config.toml
d_expert = 32
d_shared_expert = 0
router_score = "softmax"
vocab_size = 4096
norm = "rmsnorm"
norm_eps = 1e-05
tie_word_embeddings = false
learning_rate = 0.00665
beta2 = 0.99
max_grad_norm = 1.0
max_seq_len = 2048
max_steps = 3923
dataset = "wikipedia_en"
Below are experts of layer 6 (counted from 0) of a mixture-of-experts language model. Rows are named router (the router's row for the expert), gate (a neuron's input weights, with its number), up (a neuron's input weights, with its number) and show model dimensions 0-127. Each number is 50 + 12 x the weight over its row's rms, rounded and kept within 0 to 99.
After each expert's rows: a language model's description of what the expert responds to. This comes from a sample of Wikipedia text that the model never trained on.

# expert 19
router:45 55 40 58 44 66 58 37 42 42 45 49 21 25 37 30 28 50 48 79 61 58 43 46 33 34 58 38 36 58 31 52 57 49 28 63 46 54 46 45 51 49 53 33 64 47 46 45 57 55 23 47 38 67 44 65 54 60 51 37 48 72 54 56 49 52 70 48 50 62 50 57 48 40 69 45 69 36 54 43 61 53 58 51 53 52 71 40 56 69 48 47 54 51 71 56 70 74 47 46 46 64 41 65 46 68 43 30 74 63 61 53 67 37 34 59 60 47 68 45 57 37 55 40 37 30 37 56
gate0:50 66 35 29 28 38 53 59 64 70 61 55 50 60 38 20 50 58 75 45 48 44 37 54 51 30 61 63 56 31 57 42 55 42 50 49 33 43 53 48 67 70 27 37 40 71 42 65 57 63 50 36 53 63 41 66 36 47 45 45 46 82 46 36 65 41 55 50 63 57 40 38 56 33 57 44 61 61 58 68 38 57 49 49 56 33 56 57 58 55 54 62 38 75 54 54 45 24 57 52 23 37 53 51 56 44 57 46 60 41 58 52 59 39 47 48 62 51 41 67 55 48 54 78 52 52 62 29
up0:65 31 48 62 68 36 62 37 31 35 51 43 35 36 66 69 46 30 29 63 62 51 46 38 61 77 37 36 46 56 46 57 50 57 51 60 52 52 64 40 39 35 74 76 60 32 56 58 49 31 50 63 42 32 50 37 60 49 54 46 62 35 59 61 55 68 51 44 30 40 49 71 64 52 45 49 54 53 64 40 55 43 51 58 32 72 37 49 42 39 44 46 61 34 37 41 36 80 53 56 42 60 49 52 43 52 36 41 47 56 56 58 46 73 59 46 34 59 68 41 50 62 44 42 36 45 35 72
What it handles: As, possessives, determiners. The word as in "also known as" or "romanized as", possessive 's, and possessive pronouns his, her, their, with like and including.

# expert 37
router:44 52 34 45 47 54 44 76 52 24 67 28 79 53 58 60 48 44 49 74 40 46 59 64 53 49 80 47 55 60 62 36 54 53 67 65 72 39 39 49 52 22 43 57 55 45 49 27 53 51 55 62 39 54 53 37 51 50 60 45 54 41 53 65 54 56 51 54 62 31 54 53 49 43 37 46 58 75 41 67 45 69 43 72 27 53 37 75 53 77 57 39 50 45 54 52 55 62 56 64 61 67 52 29 52 37 39 67 60 56 70 61 48 41 66 56 49 40 64 64 49 60 53 40 56 40 61 45
gate0:62 33 52 60 42 73 55 24 59 41 32 56 63 33 55 43 41 55 65 44 44 45 60 61 64 48 47 47 31 51 53 48 40 55 43 38 67 54 53 39 56 34 42 50 58 67 49 40 61 49 43 61 49 43 54 33 53 44 58 43 36 58 44 58 54 52 68 54 45 55 55 48 63 33 54 50 39 73 51 37 59 67 71 62 56 54 56 57 54 85 43 51 72 50 54 53 86 38 59 45 69 56 22 45 52 67 67 50 47 65 56 53 62 75 44 66 21 34 67 50 52 40 48 51 43 28 50 35
up0:38 54 59 47 46 49 56 51 53 52 52 54 47 32 51 39 27 47 48 61 70 78 51 82 44 35 53 44 69 52 38 40 43 61 81 41 39 61 65 52 37 49 66 57 58 38 44 64 54 50 42 62 57 61 38 54 47 57 32 64 56 29 51 59 62 55 56 33 59 35 68 58 41 64 44 53 60 32 53 64 51 51 00 37 48 44 56 43 46 36 48 44 54 58 45 46 57 57 37 49 43 45 48 48 59 40 34 44 55 34 58 27 26 40 45 48 61 33 67 59 38 56 52 49 45 76 44 59
What it handles: Past participles and verbs. Past participles and -ed verb endings after was, were or be, such as relegated, refloated, released, announced, named.

# expert 3
router:52 64 54 39 37 78 72 64 62 73 21 67 60 21 55 40 28 42 54 44 52 38 23 36 50 56 56 49 46 60 30 36 58 60 49 35 49 55 52 25 41 78 67 50 58 39 70 49 46 69 56 62 64 50 41 61 49 46 56 39 23 71 40 55 66 40 50 52 46 50 44 39 43 60 65 48 55 37 36 37 45 49 45 57 55 65 48 47 60 38 55 52 67 49 62 38 42 48 41 53 66 59 56 47 44 63 47 58 37 52 32 53 44 56 53 51 52 46 34 60 54 36 46 33 65 49 22 51
gate0:51 74 44 43 56 50 56 75 60 60 44 40 34 40 22 39 25 48 37 29 30 47 37 53 53 35 40 47 79 54 32 52 59 62 44 66 62 70 56 53 33 52 56 59 62 54 41 49 51 46 62 38 74 36 64 54 57 54 30 46 42 51 58 65 57 57 40 53 55 36 59 51 49 61 48 51 72 44 22 47 54 56 43 31 40 44 49 28 35 63 39 47 56 34 46 28 56 57 42 35 56 62 52 37 39 55 64 40 45 54 41 63 68 52 57 70 39 54 59 48 39 59 26 50 60 59 30 56
up0:48 79 58 58 66 67 63 69 32 64 42 64 67 44 37 46 26 49 42 42 38 50 40 48 37 49 42 33 48 57 58 75 55 49 42 54 63 67 61 45 24 61 53 32 37 56 50 50 38 30 52 49 61 33 41 71 56 67 52 54 42 65 49 55 77 38 46 46 66 33 43 54 32 46 49 50 42 41 44 34 54 62 62 67 53 30 52 37 38 59 44 43 55 36 49 39 26 64 39 57 52 48 49 32 20 55 53 58 48 55 40 51 46 58 44 57 45 38 56 37 38 67 41 50 58 69 27 55
What it handles: Letter L pieces. Capital or lowercase L as a word-piece, especially in abbreviations and name starts, like LL.B, LLC, fMLLR, Llagas.

# expert 13
router:52 54 45 56 54 42 56 68 36 62 69 49 31 39 35 31 46 69 34 43 34 59 54 52 54 38 52 60 42 45 45 62 37 54 29 58 66 61 38 56 38 71 50 44 48 66 58 30 40 72 40 29 47 52 43 43 62 59 32 68 42 39 56 63 62 37 52 64 51 41 39 39 41 43 41 40 54 27 47 37 52 33 65 46 63 64 42 52 56 62 69 21 64 48 34 36 49 55 41 31 65 56 60 50 35 66 34 70 63 39 29 52 36 69 55 71 41 55 43 61 46 38 49 35 49 53 36 54
gate0:34 52 64 72 50 56 54 30 48 43 35 60 57 44 67 40 63 58 42 33 53 52 59 56 37 29 55 46 40 38 37 61 46 51 55 37 81 57 56 61 41 74 37 40 46 52 33 51 47 64 24 46 41 26 43 42 46 60 70 52 56 36 30 38 41 68 54 51 48 21 60 49 47 32 55 62 55 33 60 59 36 56 56 54 78 36 55 61 48 71 52 47 64 61 53 31 66 54 31 54 60 53 50 71 39 56 45 50 58 46 49 64 44 63 30 53 45 28 36 55 65 60 51 52 59 32 49 61
up0:76 45 43 33 53 56 47 63 57 56 64 38 46 58 38 51 27 52 50 79 49 48 45 39 49 61 58 68 56 49 59 40 37 47 72 63 35 33 67 30 73 40 39 61 74 46 58 47 64 45 56 57 69 67 47 40 41 35 33 47 48 70 53 55 56 28 60 45 62 67 52 37 55 48 41 60 30 56 52 53 67 60 40 59 52 48 53 41 60 18 56 47 38 41 59 70 64 49 76 47 46 65 38 48 42 54 63 35 41 51 51 49 55 43 62 64 59 37 83 48 54 59 45 60 36 55 59 50
What it handles: Pronouns and infobox labels. Object and subject pronouns such as they, them, you, us, and infobox field names in music articles like Label, Labels.

# expert 44
router:55 46 40 46 36 52 71 48 54 61 69 36 46 48 43 42 59 55 47 69 43 40 64 56 59 49 50 52 82 47 41 60 44 51 47 58 69 24 54 52 44 43 38 50 61 53 54 48 49 71 45 26 28 34 51 54 38 51 50 53 37 55 59 42 39 49 56 84 75 32 56 61 61 56 52 53 58 41 71 63 55 60 62 50 36 47 51 73 39 44 54 24 57 64 51 35 41 62 41 56 43 29 26 62 58 33 61 27 36 21 57 49 48 34 47 55 41 31 62 52 56 51 42 58 40 48 64 37
gate0:43 49 55 53 50 37 55 57 32 39 56 53 48 46 82 69 69 40 67 46 46 46 56 44 56 60 48 46 39 46 69 50 60 39 41 53 53 34 56 53 59 40 61 64 44 37 61 67 31 24 63 52 36 73 74 58 56 64 65 55 48 64 40 51 48 63 35 53 54 77 60 49 68 33 62 50 37 41 57 42 69 48 44 44 48 44 58 52 66 44 59 67 48 62 50 53 59 69 50 22 37 37 51 40 63 36 35 58 70 60 53 57 47 48 73 40 26 64 63 53 46 26 56 39 63 59 66 40
up0:53 51 46 50 50 56 39 36 50 54 35 47 43 64 17 64 40 65 39 60 44 69 34 48 40 59 56 40 58 28 36 30 54 61 64 62 33 50 51 50 62 55 48 38 55 60 43 31 59 75 32 54 67 36 36 39 47 37 39 41 54 45 64 39 36 57 63 43 32 28 26 52 52 65 40 39 62 57 33 53 34 37 56 58 49 62 44 45 31 46 33 71 40 26 49 42 36 33 65 53 75 61 54 51 39 53 47 41 50 36 55 55 56 55 45 54 76 31 48 50 47 71 54 48 30 55 48 57
What it handles: Time and period nouns. Nouns of time and general reference after the or this, like time, years, season, day, point, plus years in median age was 43.6 years.

# expert 10
router:64 41 34 43 50 64 79 51 56 70 45 64 48 30 47 34 25 30 41 41 49 64 27 57 49 55 45 37 30 43 32 44 65 43 67 28 49 68 63 33 39 74 52 49 40 60 41 60 42 53 48 58 54 61 32 32 67 50 43 38 56 58 66 50 69 33 66 41 56 47 32 41 44 47 61 50 42 44 44 32 57 36 65 30 59 50 38 32 48 42 53 55 57 41 80 51 35 46 45 43 53 55 67 66 44 65 44 47 42 41 40 45 40 51 60 61 70 58 43 64 52 36 47 49 49 38 35 37
gate0:48 34 40 28 52 37 63 48 42 55 42 33 65 49 59 51 64 40 32 56 47 61 71 52 38 39 73 50 49 63 50 49 55 56 42 44 49 67 41 45 58 79 50 23 38 53 51 61 46 39 41 36 24 41 41 40 63 80 38 25 65 47 42 51 69 47 60 51 57 48 53 32 55 54 58 62 41 58 41 53 69 34 40 61 37 76 44 57 44 52 52 59 40 65 65 54 65 71 42 61 69 42 62 42 36 51 45 49 48 33 47 46 54 71 51 50 41 66 56 35 32 40 41 31 54 65 29 47
up0:42 62 51 53 38 53 29 59 44 34 54 62 50 49 47 56 46 44 65 32 56 35 31 48 46 58 37 45 57 46 50 57 44 49 44 46 69 40 37 53 34 35 36 61 59 39 49 52 46 64 57 64 58 64 62 59 40 26 64 63 28 43 66 49 36 66 17 61 44 67 45 69 39 31 33 37 58 38 60 66 58 74 62 43 58 37 54 51 58 67 34 56 77 45 35 32 40 52 60 39 40 61 39 53 42 45 60 59 41 62 64 61 44 29 53 33 33 44 46 59 45 58 60 74 43 40 70 59
What it handles: Early word fragments. Opening pieces of capitalized or lowercase words, mostly en/con/pol/t beginnings like En-t-rance, en-zyme, Cons-umer, Gr-ade.

# expert 61
router:67 62 47 55 63 51 56 44 43 31 55 42 36 57 47 39 44 78 50 62 41 54 82 62 62 55 46 65 58 43 48 58 37 52 53 39 60 36 41 46 65 21 56 53 57 44 44 37 56 56 29 31 49 49 44 38 49 35 64 52 43 52 43 28 56 65 44 37 41 63 42 58 66 19 39 51 64 78 42 66 58 38 49 46 50 59 52 62 70 74 37 58 62 54 44 60 52 67 64 55 44 52 38 40 76 34 62 39 38 51 44 57 57 53 48 65 55 49 55 53 36 81 44 46 54 69 37 53
gate0:38 64 31 53 56 54 58 38 52 41 44 47 40 54 62 54 54 43 48 54 53 55 62 56 30 71 50 64 30 44 63 64 36 40 29 35 78 60 72 54 46 54 56 25 67 40 37 31 51 67 43 37 70 55 69 35 45 51 50 26 47 34 40 35 57 64 31 66 39 48 47 52 51 53 38 44 56 63 60 51 32 51 55 55 59 75 61 56 42 46 49 73 72 55 45 55 39 42 57 48 61 56 39 66 66 59 48 35 43 54 45 71 55 63 51 63 38 36 42 39 31 57 46 70 58 26 40 52
up0:31 57 50 51 30 45 72 38 66 63 42 56 55 48 46 41 46 52 51 47 35 42 36 62 45 45 40 44 46 64 78 62 37 43 70 55 52 69 53 48 39 48 74 30 47 58 45 41 40 44 41 66 41 45 64 29 58 45 56 63 54 34 48 28 54 55 49 58 45 34 42 38 52 35 39 48 44 39 53 59 38 41 32 69 72 30 55 69 36 48 42 59 64 62 44 57 28 27 50 32 25 44 49 58 56 66 29 32 57 55 65 61 32 48 53 59 44 55 64 50 37 59 45 61 60 34 40 76
What it handles: Family and biography words. Kinship and life-event words in biographies, such as father, son, brother, married, born, wife, often after his or was.

# expert 12
router:41 48 54 62 47 48 64 36 64 70 44 64 56 43 81 52 39 47 58 46 49 80 41 40 52 65 65 54 41 54 35 46 37 54 37 25 44 68 64 46 45 72 72 64 25 38 44 53 54 41 26 35 72 69 33 56 57 63 60 40 33 58 55 71 38 59 44 42 32 44 43 45 62 36 48 58 59 76 63 33 55 46 51 44 50 38 41 28 59 44 50 50 52 32 71 61 51 51 29 45 48 55 45 53 38 74 52 56 37 56 31 55 38 57 41 52 57 44 35 55 46 41 54 46 54 42 54 52
gate0:43 62 38 66 62 32 56 42 66 68 40 39 62 41 52 56 49 60 46 33 39 68 55 64 39 48 59 67 41 56 69 45 40 44 48 56 58 58 39 38 48 52 52 46 39 41 52 62 48 34 41 47 51 59 39 56 36 67 66 68 41 59 42 39 47 44 27 31 59 57 56 48 43 55 53 35 46 64 69 41 63 72 46 43 29 35 36 39 47 48 61 46 54 67 54 40 22 33 50 29 51 16 69 27 47 53 68 44 38 52 41 51 54 37 39 69 51 44 41 57 33 20 31 45 50 39 57 58
up0:44 51 51 45 38 48 46 64 62 57 57 33 54 66 48 36 40 60 61 44 39 58 44 34 54 56 42 51 75 50 26 43 31 75 42 67 47 50 39 56 40 64 23 62 59 53 36 59 44 55 31 30 37 33 64 34 58 68 70 36 50 51 46 51 42 56 64 57 41 62 56 58 70 42 57 33 30 71 45 35 78 52 52 44 66 64 58 67 41 61 68 50 51 43 62 47 48 55 30 43 71 53 58 48 47 38 56 42 57 54 56 30 73 45 49 68 28 67 45 60 43 30 51 52 52 41 51 60
What it handles: French and years. French words and accented pieces such as la, des, é, l' in names and titles, plus century digits 19 and 20 opening years.

# expert 49
router:40 51 40 47 49 56 69 63 63 53 65 50 39 36 45 34 60 40 50 54 76 68 57 33 49 49 43 52 34 54 49 29 46 57 54 51 59 56 61 48 49 58 34 51 53 58 47 53 45 49 50 37 39 57 35 39 52 66 30 53 60 69 37 49 26 44 38 74 64 71 32 46 52 40 42 49 41 33 56 71 43 59 41 39 73 44 41 34 52 53 65 61 56 75 57 69 57 33 33 58 71 20 58 55 30 61 59 56 54 26 39 52 42 47 46 72 57 15 47 39 45 43 44 48 49 48 52 51
gate0:43 46 59 43 26 58 30 49 49 49 56 55 42 25 58 46 34 37 65 59 48 60 58 50 45 32 22 45 56 71 39 47 60 50 40 56 35 78 71 35 50 62 43 39 57 46 68 61 64 52 69 56 54 43 32 44 49 45 50 31 46 52 56 43 63 44 62 49 60 72 39 70 44 53 55 44 59 32 56 52 45 50 64 46 61 41 69 32 45 46 51 62 45 57 36 57 32 51 34 44 30 26 85 34 62 52 52 62 57 59 61 50 56 48 63 33 44 51 41 38 47 40 40 33 75 59 58 52
up0:57 43 63 61 34 54 38 48 50 48 52 48 49 35 40 51 44 45 47 75 51 55 57 30 39 47 54 64 35 62 31 36 70 42 21 46 34 71 77 39 60 53 24 65 47 56 66 62 48 52 65 45 40 39 25 30 53 51 35 31 64 47 47 61 38 44 52 52 71 63 36 63 45 55 48 36 45 26 54 44 29 39 41 49 60 35 57 37 43 43 55 49 45 46 44 78 34 54 58 57 38 23 75 33 49 33 41 53 57 46 51 58 47 46 52 55 42 38 54 62 45 35 45 35 66 58 50 53
What it handles: Abstract nouns and it. Object pronoun it and abstract noun endings such as -ations, -ics, -ce, in commentary or review prose, such as allegations, mathematics, goal.

# expert 14
router:41 74 35 38 59 53 79 44 41 61 55 68 19 45 62 55 45 60 44 46 45 53 53 38 25 38 34 39 46 45 60 39 58 36 33 43 70 47 57 61 49 43 49 44 63 33 50 39 43 65 63 58 57 59 43 61 60 34 46 40 34 44 55 53 45 47 34 72 58 51 39 58 41 62 36 52 40 45 42 54 49 61 75 57 49 52 77 50 69 30 54 71 41 67 63 58 55 53 67 59 29 56 37 51 58 73 44 50 32 48 36 41 34 56 45 64 43 38 48 60 31 69 35 45 64 45 61 53
gate1:57 50 33 49 60 52 72 59 77 46 48 54 45 53 54 69 44 79 58 48 58 53 56 53 36 52 67 27 57 67 64 41 43 46 44 74 46 40 60 57 72 53 52 61 73 39 40 59 38 61 44 74 53 78 55 47 53 51 47 35 47 40 64 62 79 49 51 48 63 39 67 61 59 53 72 41 34 59 60 57 45 72 60 55 49 46 69 47 33 36 36 52 49 49 34 58 69 47 84 45 56 57 48 44 49 54 59 49 22 61 56 49 31 52 50 40 44 44 52 55 40 58 35 63 56 62 60 53
up1:40 70 21 44 45 54 48 45 50 41 55 50 61 29 62 38 49 39 67 48 56 50 63 49 57 46 32 53 50 32 44 45 54 39 61 13 55 46 39 47 37 44 63 55 38 65 40 33 60 46 55 36 55 35 52 35 34 62 61 64 51 53 43 26 58 43 66 52 50 56 39 46 50 41 57 44 61 57 52 63 57 77 38 44 58 60 46 33 56 80 44 37 46 67 65 73 50 54 40 72 53 61 57 68 48 54 31 48 72 54 54 69 42 75 28 59 39 34 27 53 56 52 55 58 49 42 39 51
What it handles: Month names in dates. Month names in birth dates and date lists, especially right after an opening parenthesis in biography openings, like (March 17, 8 February, May 13.

# expert 31
router:66 44 39 56 56 71 56 50 55 59 48 60 54 28 47 31 36 61 62 46 35 64 32 46 62 56 64 66 31 37 31 40 57 30 38 21 69 61 59 55 61 69 47 62 60 51 60 43 66 43 40 41 52 57 57 60 59 47 39 52 48 65 62 49 58 48 42 63 53 43 60 56 36 43 54 69 61 46 54 45 44 52 69 62 43 52 48 28 52 44 54 46 57 41 63 47 57 26 35 66 70 55 46 26 45 53 51 80 75 63 32 52 65 58 61 51 50 59 50 69 42 38 38 36 75 43 33 43
gate0:57 46 56 49 63 59 42 42 49 37 48 53 45 45 53 46 61 62 62 45 45 39 24 51 47 55 32 50 28 42 62 70 49 45 43 52 40 34 32 51 35 54 58 44 50 46 62 45 54 55 28 50 69 56 43 49 59 49 13 47 44 33 55 37 57 46 52 47 52 73 48 59 57 76 42 45 62 48 68 42 42 41 74 33 57 51 49 37 45 44 37 62 28 29 32 81 69 40 70 45 37 48 54 46 73 48 45 49 66 45 40 48 42 33 53 45 36 63 35 61 84 42 53 35 45 62 53 38
up0:55 50 44 23 71 46 47 71 56 62 40 56 70 43 48 58 63 45 56 47 55 53 35 66 57 40 33 56 42 38 53 55 55 35 34 49 50 25 43 50 43 47 44 46 51 42 48 31 61 54 41 85 83 36 53 52 29 40 34 32 58 45 40 25 56 62 53 50 56 79 61 40 35 62 54 48 63 40 60 43 60 65 49 50 35 42 56 50 48 60 53 60 37 53 42 50 42 47 60 54 35 64 41 22 50 33 31 47 68 43 43 71 52 33 30 46 49 57 46 76 51 53 45 36 49 46 40 58
What it handles: Mid-word name syllables. Inner syllable pieces of names and words, often proper names, species and cast lists, such as c-ele-bration, Zeb-ed-e, Ram-all-é.

# expert 25
router:53 48 53 49 39 60 46 47 58 44 58 19 39 58 37 39 67 70 61 56 45 53 42 36 50 66 21 53 39 46 55 39 32 35 50 54 58 53 45 45 34 49 50 58 36 49 63 40 43 45 50 14 45 41 59 39 60 69 53 45 61 64 43 57 45 49 27 69 45 48 48 42 62 50 69 46 47 61 38 78 52 66 41 57 31 46 28 38 48 37 54 84 48 53 65 66 54 55 52 33 37 46 37 34 39 53 54 34 45 44 50 55 62 71 40 54 70 70 34 62 44 46 57 58 64 65 35 42
gate0:27 52 62 75 36 22 42 57 46 55 38 54 37 41 59 41 48 28 53 32 58 35 32 50 56 68 30 40 54 50 33 65 55 65 56 59 31 59 32 25 45 61 51 48 42 58 47 53 37 41 51 36 43 53 45 67 64 75 57 32 51 30 55 53 58 40 57 49 26 68 39 42 62 66 47 53 75 50 56 47 33 64 65 40 44 60 44 64 49 70 50 62 64 47 59 23 60 38 57 52 38 33 41 43 59 45 48 52 48 45 30 38 59 60 47 33 55 61 32 47 43 38 52 53 41 47 57 45
up0:45 44 45 33 53 60 62 59 58 46 55 56 71 56 47 55 44 69 30 47 42 46 58 25 35 38 57 46 47 51 58 43 48 44 36 40 65 56 63 62 54 67 54 64 69 42 43 78 57 65 51 59 35 54 56 55 37 37 26 64 39 47 57 37 38 54 52 32 61 33 53 43 42 43 36 40 47 49 41 52 71 32 42 77 56 44 61 48 64 25 42 61 42 50 65 72 54 55 43 34 73 62 56 66 16 65 67 47 42 56 65 75 61 41 36 54 42 51 62 40 66 66 45 46 48 50 49 55
What it handles: Role and office nouns. Nouns or their first pieces after his, the or a, naming terms, roles, attempts and goals, such as term, reign, intention.

# expert 28
router:59 53 42 41 36 72 63 53 51 55 51 64 59 28 38 53 41 55 54 38 50 69 25 36 54 72 47 41 48 45 23 46 65 55 39 18 40 69 60 42 47 46 58 46 31 47 43 48 45 66 40 35 65 48 40 43 45 58 42 42 44 51 40 66 63 54 48 45 57 48 52 52 71 38 46 30 37 33 48 25 50 35 72 43 61 47 46 29 50 44 42 28 51 51 70 55 49 48 35 47 59 54 74 57 25 50 47 65 50 40 47 53 51 60 57 43 75 53 33 62 43 32 68 40 56 52 30 40
gate0:35 48 58 45 41 32 41 63 41 49 67 42 38 62 50 66 53 68 61 47 42 45 47 43 50 38 67 43 50 56 58 44 62 82 48 71 65 35 57 46 51 53 45 57 43 33 49 57 38 71 52 42 28 66 34 50 45 70 69 43 53 53 52 43 57 51 42 53 56 39 43 60 58 53 35 30 31 69 50 38 74 45 49 40 32 52 55 63 45 58 18 46 62 39 50 35 65 42 53 51 40 65 30 40 41 34 50 77 47 45 54 50 35 25 59 43 53 67 71 44 78 39 46 44 49 37 54 40
up0:44 34 63 53 50 68 41 40 54 59 64 49 49 52 53 64 38 50 83 41 50 40 60 54 69 46 46 46 40 71 45 46 62 84 47 60 59 62 44 55 51 52 27 67 46 47 55 53 53 66 71 57 39 59 54 54 57 88 62 56 59 39 27 29 47 54 49 48 67 42 41 42 56 53 54 52 19 48 47 70 69 39 60 47 29 51 63 60 40 67 36 42 51 38 68 32 60 66 37 41 52 45 51 36 38 59 56 62 27 60 57 44 34 66 53 49 51 54 56 54 55 25 56 43 45 47 50 44
What it handles: Mid-word pieces, dash cells. Lowercase word-opening pieces like p-ro-fit, tre, cre, comb, pres, and repeated em-dash placeholders in discography and chart tables.

# expert 20
router:62 51 56 52 63 40 57 71 82 63 57 55 44 59 67 73 53 49 68 43 48 41 67 48 53 62 55 65 43 36 49 30 61 70 55 58 69 53 80 51 49 25 42 40 40 42 60 26 72 44 60 53 57 49 60 57 50 44 60 30 31 56 53 56 43 43 40 54 57 52 63 45 67 36 43 52 47 52 57 33 48 46 43 64 35 67 63 39 41 36 52 43 37 62 50 79 69 41 55 47 49 41 43 57 54 54 44 56 33 55 56 36 49 49 57 35 24 44 55 40 77 70 50 50 54 66 66 59
gate0:65 39 38 34 55 54 57 48 55 61 47 55 28 49 73 46 64 42 41 46 58 47 57 43 66 51 38 78 42 33 72 57 40 41 60 50 46 63 58 55 72 33 63 70 53 64 49 44 50 51 39 45 52 53 36 52 72 51 60 43 40 58 53 39 62 56 69 33 45 32 41 44 53 40 80 47 61 43 64 40 66 45 58 52 72 54 65 39 51 49 56 58 57 80 59 44 45 60 55 38 39 39 54 48 22 82 60 39 50 73 55 49 59 52 44 50 45 48 64 58 59 68 52 59 44 70 24 47
up0:69 66 48 36 42 34 54 41 55 53 37 54 48 57 50 54 58 58 50 58 59 39 62 43 60 34 63 51 49 43 59 57 50 58 49 36 29 24 48 45 51 57 74 68 48 57 57 39 47 40 45 39 28 80 68 61 54 55 39 50 40 57 44 52 59 57 47 24 43 46 67 49 67 37 62 41 60 47 48 50 65 41 34 38 34 49 56 57 45 09 54 48 47 41 74 48 48 50 55 47 45 28 46 23 27 64 65 45 48 47 47 53 58 17 44 35 46 69 48 57 57 37 43 74 39 47 55 42
What it handles: Dates and title suffixes. Month names after a day number in running prose dates, like 19 August, 30 June, plus suffixes ending words such as incumb‑ent, Viscount‑ess, preced‑ent.

# expert 9
router:66 46 37 65 58 42 50 50 46 59 76 48 63 44 64 44 36 42 42 44 41 42 57 42 53 63 48 42 43 46 35 43 53 48 61 46 49 60 38 49 34 36 41 41 44 38 56 43 67 81 48 47 69 31 71 50 56 56 62 49 40 61 55 57 59 56 33 52 40 54 60 42 36 47 38 54 50 55 70 48 34 35 43 66 60 45 54 74 48 43 60 49 53 44 40 66 21 29 66 53 51 74 52 64 58 48 52 47 24 45 57 38 29 36 66 35 53 76 48 69 74 65 49 40 72 45 37 71
gate0:47 51 36 57 45 38 44 75 50 57 72 57 53 35 54 56 57 71 41 34 50 67 67 37 53 58 45 30 22 39 48 56 56 60 50 51 59 47 48 53 45 54 51 49 59 50 52 59 40 72 60 46 50 43 69 76 34 35 47 58 54 43 23 50 52 61 60 40 49 30 33 54 47 47 63 68 40 40 53 54 49 65 36 57 39 33 49 38 77 74 49 53 47 55 45 35 44 33 31 57 62 34 39 47 41 42 43 51 40 35 50 51 47 25 50 46 61 49 74 60 63 56 49 51 65 85 39 71
up0:56 57 42 58 42 45 32 76 44 53 63 38 54 32 56 63 63 74 48 38 50 57 75 47 69 44 40 43 45 32 56 58 49 67 51 49 68 51 44 50 48 74 45 36 58 59 49 68 39 72 51 57 58 44 69 64 37 38 44 72 44 63 30 41 57 50 54 26 55 23 37 60 53 51 48 53 32 47 54 63 39 54 25 64 45 42 45 45 74 60 49 55 49 37 46 36 39 44 37 59 48 46 46 35 36 50 41 52 34 42 54 56 45 30 50 58 67 60 76 70 58 60 54 65 54 62 36 72
What it handles: Word-final n, numbers. Word pieces ending in n/rn/nn inside verbs and nouns (winners, passage, run), plus numbers and dates in table cells.

# expert 35
router:32 53 29 63 36 56 62 58 50 77 36 68 48 32 42 35 56 67 48 44 57 59 34 36 52 53 40 39 49 49 44 40 79 57 42 24 45 61 72 51 45 63 52 62 37 57 70 59 45 51 53 55 66 56 32 69 67 56 32 57 68 65 30 60 62 60 40 60 46 44 45 56 41 36 43 60 40 50 41 25 45 62 69 37 65 48 47 35 55 20 65 45 29 38 67 52 53 37 44 57 73 49 50 42 45 61 50 73 46 63 41 56 49 44 69 48 50 55 35 55 41 40 48 53 50 46 50 39
gate1:70 64 59 39 67 45 46 57 32 21 73 25 36 75 36 59 59 71 57 76 51 50 40 51 27 37 51 44 70 58 53 43 58 37 48 51 47 50 30 37 26 34 28 56 44 54 47 55 55 61 55 59 49 56 68 12 52 39 64 48 39 32 37 43 52 64 56 53 40 62 44 53 56 62 62 37 59 66 61 62 55 43 61 33 56 62 68 47 47 56 35 59 52 53 35 42 52 57 47 54 36 65 58 53 51 45 38 62 67 48 61 54 46 54 46 50 47 60 47 32 49 62 68 51 52 59 34 44
up1:50 60 59 43 58 45 64 36 40 23 49 49 44 61 47 43 37 60 59 46 55 39 60 50 34 43 34 24 56 42 44 60 66 48 57 53 49 69 65 39 39 59 33 60 67 57 41 47 50 52 41 65 49 53 37 29 43 53 57 50 47 53 54 42 69 62 75 68 39 64 47 38 68 54 57 56 49 70 52 74 43 28 55 47 62 77 68 53 65 56 17 38 61 53 60 51 74 42 57 39 64 58 37 55 67 53 45 69 64 48 66 68 40 67 47 34 49 70 58 56 50 55 62 53 71 48 40 45
What it handles: Initial word fragments. First pieces of split words, especially im in implant and immune, plus Har, Hy, Del in species lists and foreign names.

# expert 46
router:38 46 42 52 42 45 30 35 34 28 57 24 66 56 49 38 57 47 52 68 58 59 70 38 44 49 68 56 64 37 46 54 56 30 67 58 48 69 31 45 53 46 54 38 40 40 46 38 39 62 38 64 41 71 42 36 38 59 56 59 48 53 47 41 33 54 33 58 76 33 46 59 55 32 39 43 36 55 45 78 39 61 35 44 60 50 52 78 43 59 70 38 51 57 37 52 69 52 56 47 57 54 51 57 31 32 49 37 55 44 66 30 60 57 39 55 39 30 40 35 62 69 60 47 52 66 53 35
gate0:72 35 40 59 43 66 47 29 37 49 62 40 34 54 42 46 39 58 63 58 57 47 60 32 40 48 55 46 44 35 35 57 49 54 70 60 42 62 68 62 37 70 67 50 23 48 49 75 41 41 42 48 37 52 35 55 57 55 37 49 44 41 69 58 57 47 44 44 57 60 64 42 54 41 69 53 28 33 55 39 84 36 42 33 51 48 39 57 59 60 48 59 55 51 40 59 63 59 42 64 48 46 24 67 24 54 61 69 34 44 50 36 55 32 32 71 42 61 39 50 64 42 41 40 38 44 40 43
up0:48 55 52 41 75 33 59 62 53 43 24 55 36 58 47 58 69 57 27 65 37 56 55 58 37 64 47 42 63 56 63 70 33 55 44 41 44 51 41 39 70 59 41 21 77 44 53 49 41 43 55 53 61 51 65 57 51 37 54 66 50 46 41 43 53 45 52 41 43 35 33 51 40 67 51 45 69 92 45 58 20 23 66 56 53 49 65 56 52 44 38 59 56 53 44 72 30 63 63 39 49 58 61 40 34 55 55 39 53 41 38 67 40 54 53 32 49 52 52 53 53 65 51 52 57 51 46 62
What it handles: Main verbs after subjects. Finite verbs and auxiliaries right after a subject, such as was, is, were, has, been, and verb endings like -es, -its, -ows.